{"experts_per_token": 2, "balance_loss": 0.00434, "router_noise": 0.1, "lr_router": 0.00185, "batch_tokens": [65536, 131072, 196608]}
Below are experts of layer 4 (counted from 0) of a mixture-of-experts language model. Rows are named gate (a neuron's input weights, with its number), up (a neuron's input weights, with its number), down (a neuron's output weights, with its number) and show model dimensions 0-95. Each number is 128 + 32 x the weight over its row's rms, rounded and kept within 0 to 255.
Before each expert's rows: "mostly gets" lists some tokens that are sent to it at least half of the time; "comes before" lists some tokens at least twice as common just after its tokens as in all text. This comes from a sample of Wikipedia text that the model never trained on. Tokens count by the router's weight.

# expert 14
mostly gets: " |", "|", " 0;", " —;", "\n   ", " •"
comes before: " ", "\n", " 0", " 1", " 2", " 3"
gate0 [138 137 102  93 150 140  81 186 162 165 105 141 156 151 153 176 162 146 173 125 109 126 120 109 185 114 108 139 131 122 141  99  63 101 105 145 140 132  91 162 133 132 181  94 141 144 120 191  65  90  90 141 108  79 103  94 120 156  87 139 131 122 166 127 150  94 100 192 127 118  98 133 179 149  74 110 108  86  95  68 127 193  92 145 146 135  91 132 153 139 173 202 113 178 131 166]
up0 [116 143 119 113 153  88 153 122 147  85 169 171 141 162 117 108 138 138 101 107 146 133 164 106  78 200 124  90  68  97  99 113 110 134 122  76 206  97 115 112  89 122  95  64 132 143 143 132 170 137 131 166 108 105 116 140 143  80 110  93  56 137 105 232 111 153  77 105 119 114 163 100 139  99  93  84  90 139 163 111 180 109 112 129 106 155 134 111 114  90 182 143  85 114 113 109]
down0 [113  84 138 135 150  99 204 114 133 127  88 144 124 111  91 132 118 102 183 156 146  85 155 150 103 129 147 154 162 129 169 119 165 168 124  99 115  97 127 149 161 135 103 127 133 119 102 157 113  87 195 192 120 127  90 114 155 175 140 161 138 152 124 140 134 185 164  79 110 151  84 164  74  56  97 151 165  90 121 165 195 103 162 127  74 110  80 117 135 122  74  61 101 137  87 133]
gate1 [111 137  99 118 113 123 176 132 140 214 119 157 131 113  77 175  62 148 146  81 141 130  92  49  80 112 133 139 183  98 144  80 124 127 141 201 161 130 168 185  66  75 109 186 123 133 123 153 101 133  95 135 123 111  95 141 101 127 133 174 128 112 192 128 129 126  89 168 146 112 108 122  26 130 126 104 114 112 151  82 110  98 118  95 128 132 126 131 135 150  96 138 146 155 134 132]
up1 [ 70 117  83 134 121 125 157 161 198 177 139 129 101  91 179 135 130  62 129 146 158 137 130 113 133 123 108 139 106 181 107  91  57 122 149 123 143 149 135 103  41  98 114 152 189 129 149 117 122 158 130 112 126 131 124 137 134 126  81 149 153 135 177 150 168  96  89 111  99 134 117 122 118 117  85 165 110 137  64  93 143 144  98 179 110 222 122 150 134  74  99  94  87  86 168 160]
down1 [151 108 160 137 142 116 124 135 149  60  93 129  90 104 132 142 175 142  67 202 174 144 125 233  86 120 100 150 115 127  94 113 153 131 121 105 121 131 112 120 131 127 128 107 113 112 112 160 151 113 212 138 153 145 166 110 153  90 144  70 114 104 137 150 142 163 210  53 125 126 127 199 175 131 132 147 149 114 132 191 119 145 134  93 111 124 118 132 145  95 192 109 177 128 125 142]

# expert 7
mostly gets: ".", "s.", "es.", "a.", ").", "e."
comes before: "\n", " The", " |", " In", " He", " It"
gate0 [ 70  73  96  96 114 139 174 113 155 131 159 121 231 107 112  96  87 155 118 140 131  99 117 148 160 158 124 142 120 157 116 118 156 211 111 149 136 137 145  93 132 122 134  87 162 119 159 135 162  83  97 187 119 158 143 106 119  90 207 146 148 123 113 173  96 178 144 108 161 114 148 144 143 103 130 194  82 172 139 126 114 105 168 133 121  83  95 102  73 147 139  92 185 155 114 163]
up0 [ 91 117 140 132 159  93 151 166  87 133 120 141 104 183 133 140 115 122 120 150 153 155 140 130  93  94 125 113 115 107 140 132  98  90 144  75 115 105 122 135 157 121  27 131 136 115 198 134  99 151 124  35 133  87 142 139  83 154  83  91 131  63 151  66 121 108 119  61  89 152 155 160 127 199 124 148 123  65 120  81 139 142 135 108 134 135 150 130 163 146  90 161  84 125 118  64]
down0 [134 153 153  96 128 176  73 100 155 139 174 115 174  50 105  58 107 160  97 110 142 115 105 121 197  36 130 133 127 107 167 146 152 123 158 174 122 132 133 124 138 145 140 146 111  55 146 150 113 107 184 150 148 127 118 107 145 138  82 154  75 147 152 188 162 189 154 112 155 104 212 116 117 107 153 165 143 130 111 144  97 158  74  98 121 103 162 119 123 122 136 104 105 118 141 109]
gate1 [117  71 107 144 135 130 132 159 153 144 148 123  82 148 161 159  54 176 113 120 124 138 168 126 114 108 135 133 182 145 146 129 110 198 137  77 122  88 131  67 140 112 109 117 128  99  89 136 152 182 192 119 154 120 126 159 169 144 134 109 113  87 102 224  52 100 163 145 119 120 117 125  89 135  43 153  78 156 143 113 111 160 143 107 153 192 132 157 147 173 130 127  93 128 138 113]
up1 [133 110 132 199 105 130 105 142  89 138 121 139  83 133 148 153  82 174 113 104  96 130 171 122 110 131  90  89 188 102 145 137 152 147 120 128  81 102 145  70 157  85 133  44 115 124  93 107 153 169 185 140 139 133 154 183 197 183 151  91  76  89  91 181  66 119 159 138 105 126 106 127 112 109  83 128 106 163 167 148 121 150 148 105 155 166 143 189 154 127 123 172 109 127 130  95]
down1 [135 116  86 120  90 141 141 166 141 140  85 169 137 125 184 111 129 142  67 110 103 107 146 159 151 152 182 131 176 183 171 132 164  86 115 170 138  90 197  88 183  94 165 140  89 191  78 113 105 140 165 165 189 121 134 187 140 133 132 128 160  78 128 134 132 138 121 150 143 128 112  45 132 101 110 144 136 136 117 148 106  92 166 182 161 157 142  77  99 161 100 170 132 103 104 133]

# expert 4
mostly gets: " album", " series", " group", " song", " season", " end"
comes before: " of", "s", ".", ",", " in", " and"
gate0 [160 118  96 124 130 135 124 126 131  99 165 115 112  76 137 151  92  70 157 106 144 159 129 124  77 120 110 144 195 157 123 130 162 154 155  93 139 155 126  79  82 136 127 131  99 129 131  95 160 145  48 134 181  92 149 150 113 148 156 143 112 125  62  96 183  61 106 113  91 143 166 188 139 101  75  87 124 156 116 115 168 197 151 159 153 171  90  93  96  87 119 103 120  96 170  75]
up0 [ 99 102 133 101 175 151 112  79  75 102 148  95 100 172  94  91  54  84 131 115  69 120 143  82 123 129 107  95 111 192 156 121 124 197  92 140 112  54 140  97 132 121 176 118 156 151 132 130 122 152  52  90 145 175 173 130  93  98 159 156 157 108 142 149 150  85 136 159 101 160 189 173 115 115 117  99 124 153 124 117 158 145 133 103 120 113 137  74 101 157 158  84 126 106 149  87]
down0 [156 155 111 135  68 130 152  96 158 109 119 150 175  97 137 171 115 146 176 155  76 204 136 145 167 171  97 126  79 168 125 119  92 148 177 144 115 103 156 173 163 143 151 107  99 107 115 152 160  97 116 129 109  94 111 137 118 180 132 181 121 169 143  96 145 125  99 124 152 139 121 182 104 132  68 139 129 153 207 179 193 187  71 169  96 117 132 148 140 104 106 137 136 117  64 131]
gate1 [110 117 134  85 140 115 112 116 135 116 147 144  88 114 137  68 108 158  95 110 111  99 124 122 152 125  73 110 153  78 177  81 134 133 130  94  93  73 125 168  94 118 121 110  84 101 127 113 132 154 151 183 205 165 184  91 127 138 142 142 103 115  93 118 144  87 143 114  92 147 114 148 160 103  78 129 114 185  80  65 143 150  88 154 135 148  69 148 153 188 141  88  68 148 191 186]
up1 [ 77 137 129  76 117 195 133 112 100 118 123 140 157 178 155 115 127 160  49 104  83 138 144 176 100 112 170 134 103 113  40 142 107 128 120 101  87  89 113 192  98 105 113  99 146 113 137 114 138 130  62 136 129 142 164 141 130 163 110 139  82  71  83 155 128  71 173 162 124 123 169 132 181  74  75 117 150 148 133 177 111 130 145 164 106 111  97 122 152 123 184 138  93 146 161 140]
down1 [162  97 134 113 140 113 110 170 125 160 129 150 129  89 109 120 125 106 112 147  99 133 115 100  94 116 143 100 111 111 121 139 132 145 114  84  53 112 156 149 139  68 166 104 176  66  53 162 166 140 167  73 194 199 116 107 118 108 113 172 124 164 116 151 122 180 143  95 125 158 102 112 134 112 141  98 146  91 124 163 198 122 146 118 139 112  82 161 156 183 164 130  68 100 206 144]

# expert 18
mostly gets: " 197", ".2", " 196", ".5", ".7", "–1"
comes before: " |", "7", "6", "8", "5", "9"
gate0 [105 107 124 178 146 120  97  98  75 144 108 115  88 110 114 198  95 141 135 131  79 127 179  47 193 120 116 127 129 153 138 126 174 166  77 122  90 157 119 129  74 116 167 117 129 164 144 139 114 155 127 138 150 124  76  79 143 163 156 191  97  59 117 147  91 106 149  86 126 124 182 126  88 133  76 139 148 142 152 133 118 140  79 160 111 125  61 111 134 152 149  81 160 179 155 153]
up0 [134 129 101 177  88  54 108 116 153 188  62 104 171  53 174 142  78 182 152 129 111 133  95 107 143 114 125 141  99 153 133 124  85 125 127 113  98 134 185 123 128  68 118 135 154 177 104  95 156 133  90  70 188 141  90 114 156 205 122 133 110 150 107 101 104 123 155 116 131 147  92 119 109 116 165 134 108  73 164 131 139 110 141 124 124 160  92  85  77 167 145 111 144 187 106 112]
down0 [162 106 102 112 119 127 123 109 148 134  85 119 161 177 117 163 117  91 196 131 136 163 123 101 152 165 126 119 143 155 158 110  84  86 164 133 132 125 111 132  67 139 177 172 119 158 176 111 161  89  80 121 113 161  64 155  92 126 126 102 141 119 153 105 157 131  81 135 128 195  74 168 121 111 134 109  74 149 199 145 185 118  69 102 101 174 108  66  66 138 158  90 158 132 160 118]
gate1 [122 105 162 182 135 107 146  70 167 125 101  66 185 194 108 200  83 125 127 113 125  93 110  89 186 171  52 131 151 138 133 151 121 183  86 146 138 121  79 110  90 139 129 116 128 148 137 109 152 153 155 107 103 149 100 150 110 134 134 171 151 102 164 133 111  79 173 169 115 131 165 121 147 180 123 135  76 164 142 118 134 121 158 113 104 158 119 151  92  65 203 137  81 108 138 131]
up1 [163 135 140 145 132  46 166  91 110 151  86 111 121 177 134 124 108 126  73  78 153 118  99  43 197 123 113  95 171  90 177 123 117  91  89 115 123 171 131  81 113 152 126 147  97 112 142 115  89 129 117 103 115 160  91 147 116 129 126 176 158 149 169 133  46 120 151 139 117  98 106  87 177 136  81  90 114 136 139 112 138 113 155  77 132 146  95 139 133 121 180 160  45  97 115 116]
down1 [157 112 133 122 142 106 178 113 167 150 145 117  78  92 121  80 110 109 135 143 115 168  89 198  77 120 114  66 119 174 107 138 153 112 142 154 113 144  99  89 104 137 100 165 141 142 121 110 139  83  66  88  99 142 124 123 119 134  87  79 105 155 124  88 161 116  96 113 162 117  94 141  91 109 160 159  80 125 137  79 121  78 137 161  73 175 152  90 174 198  75  49  85 121 137 134]

# expert 11
mostly gets: " at", " with", " in", " by", " for", " on"
comes before: " the", " a", " his", " an", " their", " her"
gate0 [170 134 168 146  90 133 132 124  99 116 112 116 137 150 116 170  95 205 143  90 120  48  76 148 165 115 102 119 162 185 142 143 132 135 106 113 112 143  88 157 104 114 170 145  91  48 130  95 121 152 139 122 156 106 143  97  96 104 118 150 115  79 120 137 171  68 174 204 141 134 100 106  86 159 114 146 130 111 136  70 127 121 165 140 194 183 154  87 106  93 140 133 153 143 180 166]
up0 [150 126 119 140 127 154 177 149 108  85 124 107  89  69 122 145 163 139 123 127 138 146 119 152 109 129 105 219 122 113 138 130 139  79 153 131 162 122  76 133 183 139  83 136 112  83 105 176 160 185 112  69  76 163 125 138 137  84 132 124  97  65  76 168 145 126 128 139 105 160 144 124 128 133  80 116 152 167  96 100 128 147 134 175 140  74 217 169 142 170 120 181 142 147  73 162]
down0 [111 130 104 165 110 160 144  93 122 121 137 117 118 111 115 145 116 186 117 145  71 202 126 187 188 144 131 118 134 140 111  87 138  76 152 119 110 153 153 157 107 176 175 155 142  94  97 211 101 161 118  89  85 112 152 127 124  87 158 182 140 110 152 123  69 139 130 133  91  67 151 136  90 119 174 127  65 107 143  85  85  78 145 125 107 134 130 147 113 160 154 194 171 102 166 158]
gate1 [138 132 120 160 133 152 135 183 117  87 156 126 119 130 125 125 155 156 101 106 120 119  33  93 153 105 108 122 116 141 112 142  61  97  88 161 142 137 111 135 102 119 177 111 104  96 177 110  80 150 147 182 164  79  97 101 131 143 107 178 118 126 152 162 135  99 217 168 160 121 152 161 124 155 109 212 131 168 149  94  96 125 150 125 111 159  92  48 105  87 185 156 117 152 139 133]
up1 [ 81 147  66 124 118  96 120 124 153 130 122 137 149 144 124 116 102 124  85 127 131 135 120  72 145 155 169 119 129 127  80 134 100 131 104  90 144  31 165 151  84 104 136 154 106 175 179 146 135 131 185 132 141 155 168 111 124 159 131  87 113 131 132 154  87 180 150  78  46 168 118 117 132 162  89 141 143 210  83 162 148 201 160 110 127 107 152 119 128 160 177  76  98 140 108 123]
down1 [113 185 146 154 149 108 152 127 161 101 165 174 179 172 133  78 113 158 132 137 147 147  59 142  91 126 137 100 168 103  94  84 108 132  88 133 127 112 130 117 104  88 187 137  68 109 146 160 143 146 184 122 195 174 138 125  44 106 111 166 106 136 130 137 108 105 142 151 104 131 154 100  94 136 121 131 147  88 100 140 142 122 226 128  98 157 159  54 110  65 117 142 125 130 145  97]

# expert 17
mostly gets: "ton", "ington", "son", "berg", "ić", "shire"
comes before: " |", ",", "i", " (", "'s", " and"
gate0 [120 110 130 101 124 138 151 122 158  97 149 121  79 135 149  50  86 150 108 101 147 141  85 122 111 112  79 162 149 150  87  53 131 151 142 207 138 130 116 148  72 134 131 147 134  65 140 158 172 139 231 165  92 115 155 133 154 189 131 159  73  57 147 126 115 113 131 152 170 158  51 142 153 139 152 117 138 108 155 130 120 108 114  98 164 165 139 131 110 159 124 127  84 150 128 147]
up0 [122 161 111 147 117 146 203  85 123  83 110 140  75 109 139 126 170 145 149 195 127 150 197  64 100 111  85 143  91 117 149 126 162 102  86 154 149 132  66 149 127 198 178 185 170 135 137  74 147 152 129 145 158 125 177 115 153 151 183 196 104 127 142 115 141 126 101 110 113 155 139 161 127 104 146 125  67 143 107 178  84 148 137  74 151 165 100 120 101  99 114 118 133 147 111 107]
down0 [123  87 117 179 103 117 178  94 102 128 165 105 149 123 154 100 144 155 129 106 138 145 103 126 119 133 100 152 121 119 171 112 135 124 142 228 106 112 124 144 100 134 119 163 113  77 103  55  85 133  94 139 108 163 162 120  86 155 182 147 131 102  87 149 149 103 149 126  87 119 153  98 182 151 209 143  79 183 125  82 178  75 129 105 175 163 167 170 126 133  74 163 106 101  94 150]
gate1 [144 101 147  85 189 110 113 145 124 136 121 148  70 137  90  56 106 116 158 176 171 165  85  91 125 124 151 171 135 133 161  75  75  93 111 122  89 143 154 118 106 101  94  69 136  46 140  59 160 117 153 116 134 132 161 155 132 155  90 138 106 184 143 132  87  98 169 137 151 184 110 173 130 130  87  53 106 127 149  95 133 128 182 127  98 172 151 134  89 131 143 146 141 110 145 117]
up1 [161 127 128 112 147 109 143  90 147 137 114 146 101 103 128 102 230 149 140 164 155 160  95 134  91 117 204 108 170 128 164 121 109 143  96 138  85  81 159 117 126 119 173 120 106 108 126 114 145 150 175 207 121 104 153 140 116 132 118 148 136 182 166 170  83 109 110 123 128 168 131 121 189 151  59 171  95 153 128 126  58 120 156 158 128 114 166  84  77  82 147 189 164 151 116 117]
down1 [143 165 147 144 114 100 157 157 118 113 106 107 178 143  91 154 141 136 167 102 106 101 150 152 159 123 143 139  77 116 142 141 150  89 104 159 147 123 107 237 130 141  68 110 131 150 111 133  81 151 100 185 169  84 190  82 196 135 150 108 177 124 136 162  91 118 144  97 118 179 137 110  89 111 179 136 122 124 160 142 149  84 120 125 161 162 167 150 119 169 160 161  50  94 135  81]

# expert 6
mostly gets: " not", " been", " would", " can", " have", " him"
comes before: " to", " the", " in", " a", " of", " be"
gate0 [ 99 124 124 179 205 172 142 115 152 140  93 139 131 103  85 130 119  77  90 139 139 153 112 155 193 132 104 116 172 203 137  91 130 220 124 118 121 119 107 123 128 196 165 146 148 125 114 172 207  98 119 127 107 103 107 125 141 132 176 120 175 129 125 178 105 148 165 160 107 109 122 112 145 162 130 152 109 149 112 118  94 144 161 114 127 133 135 178 129 100  60  77 100  66 169 156]
up0 [137 144 146 158 135 167 136  99 115 199 104  85 180 116 147  98 111 147 148 152 130 143 146 147  92 130 119 134 179 107 131  48  52  66 137 110 153 203 113 100  64 127 114 157 141 140 112  65  99 164 138 143 113 144 163 158 130  73 125 127 118 139 105 135 189  92 159 109 154 121  80 123 167 124  94 111 190  80 123 153 141 144 141  92 177 139 108 155 173  74 170 151 138 127 154 102]
down0 [ 98  95 135 138 160 148 188 180 110 107 177 137  80 110 146  71 137  85 101 169 114  90 124 133  90 152 139 126 138 126 180 145 140 119 105 133 157 139 171 122 139 103 122 139  99 134 154 148 215  90 116  81 150 108 114 146  42 106 148 104 154 112 116 196 109 131 219 125  87 137  91  75 150 141 195 107  98 109 153 148 155 172 169 156 126 152 182 163 137 156 133 115 135 120 136 117]
gate1 [ 85 140 130 160 150 127 139 120 151 117 104 107 181 111 159  99 134 101 139  24 154 135  99 123  96 114  75  94 120 178 120 119 143 163  84  99 161 107 114 175  69 186 224 116 180 128 176 115 152 135  98 107  99 130 128 154 129 102  76 122 144 160 153 188 113  90 132 134 137 117  94 163 105  99 130 186 126 114 139 148 147 151 131 162 115 124 183 113  92 163 203 111 149 143 115 136]
up1 [111 139 143 136 125 100 150 117 140 149 124 170 188  88 120 148 156 184 140  70 143 125 150 177 119  97 114 111  92 104 137  87  75 202 104 164 144 220 149 168  70 156 165  80 131 152 176 147 133 210 166 121 136 124 131 125  48 107 147 164 149  97 120 156 105 149 138 157 145 143  75 180 120 109 132  97 133  72  73 134 115 159 142 146 130 105 137 126 135 106 136  90 106 155 139 110]
down1 [ 95 120  69 118 162 181 119 108  64 122 128 121  95 146  88 137 159 102  83 206 106 133 191 125 124 160  74 154 197  68 104 144 139  97 147 153 130 197 118 115 106  71  80 120 103 110  78 150 151  88 127 142 177 126 130  96 118 129 152 116 131 183  77 106 138 118 197 103 144 112 147 116 178 117 105 163 116 125 137 157 146 178  96 110  85 131  83 161 122 158 138  96 122 119 110 138]

# expert 3
mostly gets: " and", " which", " He", " who", " but", " It"
comes before: " was", " the", " he", " is", " it", " a"
gate0 [115 127  91  76 135 138 133 110 127 133  98 119 154  70 111 164 144 106 107 163 161 157  55  66 110 105  79 138 109 115 110 139 124 151 157 152  58 127  94 147 155 146 162  87 167 134 188 177 133 144 109 138 111 129 153 115 203 106 171  94 148 101 132 115 108 146 146  84 116 123 127 125 127 100  18 161 125 118  94  54  53 108  94 125 155 152 131 110 126 154  84 116  89 138 127 141]
up0 [126 111 166 159 129 142 143 162 161 153 187 122 104 122 124 111  70 119 184 132  97 107 125 158  73 152 136 163 117  79 107  94 147  67 105 173 127 156 111 114 197 114 118 122 108 114 142 142 139  87 105  99 122 138 134  85 148 100  73 106 206 130 152  84 162 161 111 199 128 157 135 172  86 151 174  64 101 112 130 179 104 128 105 165 105  97 114  42 112 131 131 121 123 167 139 168]
down0 [113 116 172 148 136 142 185  84  80 137 154 174 108 101 170 148 114 142 145 120 118 107  94 133 141 147  94 121 148 139 150 153 224 188 108 113 166 127 140 154 154 105  82 134 147 116 106 134 148 170 133 123 159  75 140 195 170 102 122 145 136 104 131 179 143 109 158  78  93 154 175 131 151  54  56 128 146 111 131 136  84 150  98 181 169 109 145 146  74 186  78 135 133 111 105 102]
gate1 [117 121 105  78 167 144 143 126 136 159 113 148 148 130 142 140 179  88 108  57 143 119  88 122 128 128 115 187 119 147 127 109  92 124 121 104 126 103 117  59 102 161 155  97 184 114 110 128 103 157 103 168  79 151 134 129 146 145  98 107 124  38  87 162  68 142 107 114 137  93 156 139 106 140 173 113  75 128 117 115  57  77 191 117 135  98  93  97 149  85 103  89 137 142 176 204]
up1 [115 167 128 139  70 139  98 156 116 127  91 134 108 183 189 111 134 165 148 163 116  79 107 185 163 109  91  94 124 149 124 152 131 104 119 181 146 145 171 171 106 164  70 158  78 122 229  90 141 164 139 124 139  91 129  83 123 193 161 131  99 138 142 123 132 107 171 108 127 121  91 100 154 111 133 134 165 132 119 119 160 186 123 123 112 174 122 130 105  63 158 183 119 108 162  69]
down1 [131 146 228 117 138 185 125  90  48 140 131 131 150 110 111 141 115 111 101 103 100 124 101  88 117 101 131 100 168  82 119 191 151 183 152  94 114 174 134 143 138 158  91 153  82 103  74 140  85 137 102  93 150 129 120 123 176  97  97 118 110  76 126 111  86 122 157 130 117 120 120 208 121  92 127 110 105 165 135 117  91  43 139 113 122  66 142 109 186 108 124 135 147 148 141 160]

# expert 23
mostly gets: "\n", " ==", " ===", " rec", "|---|---|---|---", "s=="
comes before: "-", "|", "\n", "The", "===", "=="
gate0 [ 90  62 138  95 159  94 138 138 159  95 159 165 131 135 170 168 163  71 115 151  99 111 143 172 179 113 108 180 139 137 114 140  74 133 118 182 164  94 145 133  96 144 114  95 130 151 126 161 118 146 128 126 100 108 148 109 161  95 160  85 154 139   9 132  82 145  87  77 113 160 141 117 147 134 175 193 136 112 154 115 104 121 152 139 143 122  85 136 137  78 203 101 163 148 127 153]
up0 [ 84  62 155 194 115 157 117 147 131 139 200 113 124 128 118 146 121 186 148 171  84 160 105 117 155 172 152 130 103 111 110 150  88 134 110 116 142 106 163 154 149 162 120 196 128 130 113 202 100 219 161 200 112 202 150 101 126 124 159 112 140 103 131 147  87 169 121 141 102 159 149 135 116  59 142 154 111 130 154 150 124 115 111 131 115 112  57 114 121 169 110 118 124 170 131 153]
down0 [157  80 120  92 152  53  98 104 130  93 115 213 103 163 109 130 129  92 117 155 128 132 134 129 147 151 100 156  88 126  84 131 162 100  93 151 106  99  88 157 139 137 113  72 152 157 163 142 156 128 113 113 153 122 209 160 156 188 161 165 103 153 177 153 108 126 119 120 147  86 186 157 108 183  81 107 145 149 108 107 189 117 166 177 146 178 150 116  82 129 111  98 111 101 174 105]
gate1 [142 141 108  50 118 134 130 142 105 141 109  91 165 109 160 112  96 118 114  86 135 228  78 157 166 122 134 135 152  75 185 102 149 129 165 192 150 144 115  98 101  46 121 120 160 146 130 107 160  88 103 176 102 140 118 175 142 140 125 104  96 131 145 134  88 122 169  43 160 144 129 110 115 142 113 125 113 101  51 153 139 180  91 110 108  98 136 142 118 136 166 140 134 166  80 113]
up1 [139 117  82  94 116 175 109  81 135 131  82 161 163 128 154 168  99 182 113  86 162 167 111 136 183 102  79 146 126  73 137  81 132 115 136 110 162 115 138  75 132 100 129 107 168 136 130 125 154 165 101 121  39 154 132 146 120 117  59 139 122 120 174 172 100 142 157 104 155 116 113 117 119 130 116  98  98  66  31 151 117 143 101 154 111 192 134 117 114 186 112 178 136 156 100 133]
down1 [156 112 101 151 140 168 143 115 150 155 164 154 162 139 186 153 106 125 165 116 138 122 115 110 116 137 155 168 154  93 123 120 119  95  93 159 157 171 113  61 127 190  63  49  97 109 118 117 125 172 109 139 126  96  87 143  98 110  82 143 205 133 134  79 136 101 162 145 158  91 145  96 143 149 169 154 102 151  92 148 120  93 133 122  54 149 121 137  77 216 196 119 120 113 123 136]